Weights of a small mixture-of-experts language model, trained from scratch on English Wikipedia: a variant of SOAP for the experts.
Below are experts of layer 10 (counted from 0) of a mixture-of-experts language model. Rows are named router (the router's row for the expert), down (a neuron's output weights, with its number) and show model dimensions 0-191. Each number is 128 + 32 x the weight over its row's rms, rounded and kept within 0 to 255. Numbers have three digits each.
After each expert's rows: "comes before" lists some tokens at least twice as common just after its tokens as in all text. This comes from a sample of Wikipedia text that the model never trained on. Tokens count by the router's weight.

# expert 29
router:144117128054093176144131091121096117125147082079107145137145153137111158056126094147090115115159165144083111152121097059135087122052204116148171126132120066059122104115131108144142101127159186122134151115126128148091123168139097159124177134120205205140102098075192163142152152093113043082175153119088102160150133095128141144105162102131125102089110101098126137113129103141101134141134117085145114131117089132174170188081151139161143162120162087135088079159082089160065104131088123125176132140153098156103053199174103105169096092143108158139124179112132111131150143106101108114
down5:162118159166084020107074157130146093102102118148140133183096169099141154133111081105104156076143163137086128175102164111121096113214098129123128045124133153141089176148146103088104095153094142166109065145150111139134112159148141165179095118099142153145141092171094116090121023146095139125114103150094095129106078092114141122123154097186141143092149143129149142130101080120125168127120168181217082099121129117120150150119122142074132163131135121101166087116137126177131151111175159147139111133145121134121067110113081126182094130080138134123062105100136106102178214102150144086
comes before: " to", " in", " by", " the", " on", " a"

# expert 8
router:107116143064151147160138104134128124102113123108100103063228137076157135125158139144121105126126150132142136121147095105122098135168160106165144123163087125032109129157111100141179069130163169091067159086072198095135092092099112146107127159111118180128072063109184147077146128125074084065222132117096085125202155122081151133143134071151121079114115134131159142095102074111132101160128153079137165097125130140160144138070148120181101142098158088059115142127137111155082123177109109108158137101145115099120117132187123143156092072158114142143144128118141141157176136141078120110
down6:120144164138131074089161105177091205140118167110049189111160114127098086086125123130152097190093052155145132142135178111115128154153109167173135112119118120143110142153138149110174097154153104134122082154117112105169042189133187093090095120152186117128082065097147159133155137132099179089147118136130097102178104101090126091128138174076179099126142111146180132172111141095086145123117102158163081130122126103131152120126104128157104197135072120167123166115098110158118117189081057136158146114123149164170142105154105133124088055146133124135077134149161172062167152102091154149
comes before: " the", " a", " his", " its", " her", " their"

# expert 15
router:079072151136044127125125053149083144112135164127114182137185151100080146101156122159094144110157165106127138107148106070108158140097142081128150110157063109088147117100081095148197097128180134122118165112071158088134033154141129146119160146129120183131103093079165149151196150054107092102135150120135104099160135124133063128119154093132140071117095139120081075114097091121133107162148163085151134073112132148170147167090162183163110148142119129114100049155106091123105100208101099186142113131116112122121077117179145099143108105117127120087119186082169119130140121146143137118
down6:079075145124136122160118038096129157142143135084097125141155160131132127151106161086113096112126212105150135126175124138132154071131124107067145169113127127130154095094111109119149123144139156083099117127137143152156134105115117148101140142124137133113215136138149152060169128115122069138074176163085116074133075175159195102197116097105124089177066105110170121113149146094108128093115181183089096017151176081093132121110126102099087126074126152081164133141169121070175149117115123155134116103093161094141148112183143131134105101113122135155100187161102098122082068187115145131
comes before: " and", " the", " he", " but", " which", " a"

# expert 22
router:106113147112151124125149061158058085105132147085097161147160122102126146148191100136118145117161131109116170116149119075171122106109163121106209157123114098104124116100113121107150111167160242086088140128058211092084084124123139128096140100128145151152136085062185132170147179118133155048112136107157060137181082163143126150152169093185155058107143128091049109097090120137150096146120152118126154104140149132109120138120152152154127144130130108129132065141110107158137114147154074127105098087121093113119114132190106109195163106113139145086111163110155131069157149135092082089
down4:122151155110086142154138079133152151161098127129109054129109101097124135103103088133132131068117142191138151068133169118103128121106110157093112125089166134120124097066122122129116112147156142153168167103118111119099134173179149114153141124061132085181103062162131144085117123120103141097101110145153137099171102141159168141134213155188067164113073111091144089064181102126075041068072129186121122135105139144139123199108128147179134138141168115113133062185134119121131124196153150148126165130080189119146063119130126139077105150145175097164175126099157163168092158135088146105
comes before: "\n", " The", " He", " In", " It", "5"

# expert 28
router:107060146103112184131088129135112143126136129134120119148146171114118141154203099130091198103186155130086137077171119083138110183098164144144118109124083158110080142093084092134184106101149186196107157113120155068071111129145159148136128169176131110146111066113136122134077194142132105140139197135163121079146143075122122146103156094172102088094135167094105092079107077108099061135164145116181136090099185141096084140097103113191171130127146114130198110159120116119104100131174125129170174116155127109105125142101083110149087121155052146094132131113102086097106188092093114107
down12:148086102093104169114119131160134153143119105219178149108173127093138139113164170072068161134065095160096113086135074190122119131098166092167178114151120142101072140131065136172133122086179098131171109124143141103166128097114158128135154141141094117147124081099140175121148147117089161134126129161148117146160127150157140124136165204093142099135150180142105140148204153052148154165138120095185172105162140120094211186100162169135162092098135126164125145084141162085089061165081142159144127105167059115119130105126117094100134149099130171140169067084158131169151120127152150100
comes before: ":", "-", "\n", "|", "=", "=="

# expert 13
router:091084156123105232190116089153105108135112115129160126099149118134112172140206122138089114127229177146128094128113080113135117120087179121157119096151113123111142113084116122096107120155156140164153135084091148162041132132098102147095142106140124105198140104091144120109125186092137071107149170100083068144116101134095095180169138127171148079058092118105114100159082115109160123157129126121153148095159169145197083149120164087174151151124170108125110135158119074147098121159107094138127177079172127118089108149179110143119165125179069113104152149139187166105113163096119111079
down4:151137194151124065124085090132121141071165094220146136165192100079150116110147139134142091176170141100075135137126172148119158200094149085115157124105150156185100191159194131112102150102164084131128159172146119118085106131126146113113128149182094191113074101132146078126138134149140106123094109087090107136133147159140123052104094084168118139122168095118110106124058134113140037078136131147129072196100131068105142128132154121102149142171186156143087158142122133134168135125137068127145103140175130120137116091113075117136107143126146120085154124154134155147158220149130118083
comes before: " |", ".", ")", "″", "%", "′"

# expert 7
router:150087140092141140173110121140141134137134120134118148111158118088135095121152135178091122060146129121148159115167078107145122091125175130110132108172090173079151107143095127112155103146131161103137150091065117079099092155059106163088155135134155156152130117149141088148095113096072099103166120158088113128169055143095101152094196091152090138075107132074058139113085114141113125201106168066110122115152148160151107128108130148159082162113141117108106115182112150156088101214118119135159089074140092135048102197136114118158103101147055119061137130051136112122171187080123141103
down7:128117179113182125127154070139092022100094078126109099145179119130140089182151128146136082154132137108125162104123148132120145092216144086081172137134130177127119111119091132150124132097123156113125131105090139127169057120088110123168155185154155098147135145127116117090136113135131176147092171162118165128134195176160117131120159167149141114135171193110163115168106094140044113135118128189152146137116118096129162151102117147131091129094098122209158145111111141137125174122094094111119131081074103185157156148189136117114153092105187105123077144084168158085144054075165053138
comes before: " ", " 0", "\n", " the", " 1", " 2"

# expert 26
router:125097184115119124109121081167084090105158142139077172157198181108098174136149161146052113112126150155082165122124109141132089121082160160132151159152049113104081126072124131160177123126155151127082133119126181088050038147106114183109124099135155143108160103101191116156166146130107093107134158139126136120159116109090108148109121123138126116143104137145135113127067108095134084154171188089143094085143112143202142125120126117176123161105085083121142107178104099166118081176089105125112177096157103160094135175167106094148085086147088154127143158106134134104177145078049078089
down5:156168070144092152142107164123170129134115145094148127106100144132109105144109107141109141182159149073105133093127139111143201124114084156101109109132169156088143163130095107152124084130127113138102147133101154198105120158135112167154127091064110097102118136112173172120096141100163130095121093124145127080204145142092108129146125163111142154180160140136080089170127135093109190125111104092186158129142084144038129152138156165094151171144099136085066061131130079095173057170200059105131097132119145103134147122084188193191137075147125087110082139174210127128168108140110135127
comes before: " |", ".", "–", ",", ";", "th"

# expert 3
router:129120161104096151161105122155108101089189150092072182159130198097097149115178112133052184144120181114097140072132101052127091128107178145113195100217092069095157129120113128105128119119150206189150150086072170081044117092099091150099126100100111137125157063120142140118132107118113111120155154143181089119155127142079134114106120082172135104102086133117126124106115118077102089130133143100142108073162127165163147126131147174177120118116118112131099135145104124121127114155117062198114114105152078158104140180153125075173143099135068134133129118108170104144128150089097102093
down5:046176164156120116116160156085068128111145108111137163132202145103081110121153105099184060137114158087155137107098117163081127113099112176161108161055070094096146077120137120103155109128097113105108105143139105119128123157128131143155146071137213127166124147177165123128104167182081138101047142129040098097078148142124110157088066113086103128132113159116152134197118124096088101137104090199109138147108144109128091137108092133096184157162124079120134173168133106157106121091140164191165115138149144114131216143130128111144135129146106175093119141104112120146116129157124053150
comes before: ",", " States", " (", " and", "'s", " City"

# expert 1
router:105135154096104138110137100134070094091152133117075141159169166109123174073147130142081106161187174162093123138115134100156113119069165098168184109186109113094114161110140120133187115135155158111079172066073174107040101157145131146103121089101154121131136088090199129154130158110114116066157130157174133129184111086107104148077144133177155114119095135125071114100112121106080112132171143105136144091144127185132107142099149142205094152077108097084110105140094117160109085151109046160184139117122101103097135170188105112177128102168072141113150125111152120111185094094073112113
down5:115130168070145141121132172148109158072060142095109059088123172085178155103101136107141135090120151111131168128129127056180143134142129160107084149174141142198111148159125105136118028129143120175140092125086151153084126140103157084142123081082115125106091117106095211147159117179096162120150126060174087117121139145131150212110144139181171127120132168089190154152149127188135133218136131133170099136132133139120154137106181128146137080113025120132120077128109135149161138164129108138145106108117097136133117142134121122170110131110104169146081199150163108098161113180101133139
comes before: " |", ",", ".", ")", " (", "°"

# expert 10
router:104063190059113161129127113130113112118157131095098115093170161101109135094171144159084106111146148128131114128121051100091098156092155071152147110140073169072107129145084065180159110118178183145077151107100109074130106173147129194065117136134157151120063098106165121137142139094092079133183148153112067096199091148085123126132145114163129141116136112147114119112076090117124118174158136099147142095134111161155122128114148141158153153127145085133126164147099105134094032209104095106103100082130137148098127135185115107209162083101089126145115142109146086125186168157111106144
down6:162152105142120103078149131115138075162160150087114090146107083158176108106167119118077067143127134147088122182082133132122105160136125103097145123121122153123127187213143096191142114167173071114089141121130078124157160118089119162130102124111148076110136159194145098106111169114146145180145137164143104159085126148092104162179105108097078147184170126158106108154148107058112121122125102120091104160155160094118087066117109068139099127067099098122050194174120128150098164109148150150017191154086124153092129133122121156172170171130128139166121111181120096103108119112156160149
comes before: " the", " a", " 18", " his", " 17", " 2019"

# expert 16
router:103090186135120168162123108209089130148145109094099183128162155107065118129143144130136126154178157134107108129172106063137108154120186136191136136125102121089147097085165078123167101179188135163111152122117120138140103134134174157108179085144141139136105102078182108121136147083112092155140170135099117145192093153096120173109137100136134076083140130124075088150010128138084093129133164126154135000154135165168131173109100124150185141122148140155107064143111083124090164128094105188131134096071124132107128154162119123132169135123103141118171165135136090085135111105118088110
down5:146089129122159162237106111119129133157099120150164124119096118143099119173095134135096152084039124119176106083127134136099068053077108149145133130138121122116096110120129128119093142119138164146104150166113144123118134177077099081088120117108080155188197136152171144090146162143097094127141145152148089129179066154130060108120147086211069087137035081117144160149118075096128113157142106124174158095106063160140125142178149162148075114112087125130124098171153140097137129152103094134104102158113147145159168144146149107127108200126156122146134165114164091210167116091108120134
comes before: " of", " is", " was", ",", " he", " the"

# expert 5
router:092078183067106145154095110177122059148141125102091154149158220118110138082142128157074101146186142174111143110103108133191091102130159138162117115197063143087184104106068125121157076149157176141137149079094146085078104093084062170059126085117109165071119120055161156148144130137145150109136099147137101119173129122106091167100151125185159139123120133102124139127062103087109094146156155118151095085109137187157132158130128144156093156140128083068131120133093127163131084167126111145160134142115071212096116144118139109146156095143131143105121159127154086096155123108112106091
down5:093118115046151110114181100099091156098179169111170055147115094127138158148153106176153120091177156196151121122165144157056151150097152092138137170166107135126132109156102158128193082081128142130080150134160197123143117114119144119145188120127155099130089144082081134137120114130156160134128100119108134109130152168190183102159157085153102132133138133082058101106107133112131185111123101141140189147081077088150094112149161078125140158073189148104145085221117115087097122102185121121148154055123116081134102123123125086132102144166122126086146090126088131134113105111099152208
comes before: " of", ",", "'s", "th", " and", "s"

# expert 18
router:140068125112140128110153086163067110100125116103087188136133140114130110144199099174137195096175119135112131079168123068129105134111193135115159120158107037106088092081076116153131134144162164120082145117106136075128077097175136141122150129184130145136111100073159142173130179096113118120139164150095127100190071136134045168116140046127083124116157195088085097095088110065142143110134136131136105109138195146130175149115126133165116135143139087123142069136124082127118107134147082104171137136124082145115096129127129109197116097133102184118115161096118107061142168084071126114
down6:126128151132171153092083103147101157147177172085115100140149115135100191167119128091077185105141211115151114150106165135127145128116080162116067150139156134142126173141110160128142086117128144125196150151169148079141052042125083092080129141121158102154152173141163149115132112130098139095175135159110129090108148111111121166078098109167167128150182153125102110155160126102104119133127154031189182104142139114139131113129155165123100201140101135127066127084150145128100162133123117175081093157110104151102154172188093133103053148153091173114070063136128095115155132144157183171
comes before: "\n", "-", "|", "==", "The", " The"

# expert 11
router:113121157107125133138138061137086121125146096108108118104113180125110165102104122101125123091149186115086148148133112081122092179071206082182201162164060144063079136097107124113151130143153139100055158114119150088092055151111171134118140169140125140194102080086153101118158136085098088098165188147105134096167110137125131168164141115145091128103095149140119096141120134102167084149113116078146183096097125154160144151108116179193098150120162115137120133086128091140039109164089090118177130105105058179067129134140076127145091100175099154121119123137155135134161197110112111117
down6:056135158069032092107097087108104099093153116117095096087151130140188159182151108122090159139146126085117107154158176132115104127151165144127104197132101152121127151131139051118133134123127161098089080096119136082086129102128135104182088114136099126107093154109145094073127090158149138161158118113170109144136194159126154125101086145158140183160215117124123147137079084129120166095153148143107120121098141113057072154101111140106140187149145092135116133129099101111118184084130183154102062078155125156134068121170074124072134121110101117145083046084144113176114148096119170114
comes before: " the", " to", " a", " by", "|", " 1"

# expert 31
router:081121131089101134182090111160098039065146117086122166138143125119098157166135149151130150072146145108077170079126120160080113102131122079110120125173106138096160168150105115166125134132163152136096159101119179148088094131104116173131163155126147160149122096129143112139209111073124087097151159135129122191134089151147094154115114120202103084149105147101096109121181117102099062114122183127152153074089108130198141129044147150156136156081102086106100106174066133140126103141107107139106170134130134171076140177187127088172088076189134154133160190126182083122127154088104123130
down5:148085123128150166136111114139116059148185124122143136157177114125135148123127080089185111129137187128093148125102102114160118171133113164108084151185118135101167129123092189142051140119224143108137108050150098101156157138119155136143096163089137177122105071101100042098056157076111146144112124133123083136045136126182133137147151164139121126163166153122090111155156129132144138107122113116144170164101126135128126099118098140201141151143166157114099171159135123138091174099118199167189166093152125124081081172134110114161130191159149113137145131138076108148090107025147137132
comes before: ",", ".", " of", " and", " in", " were"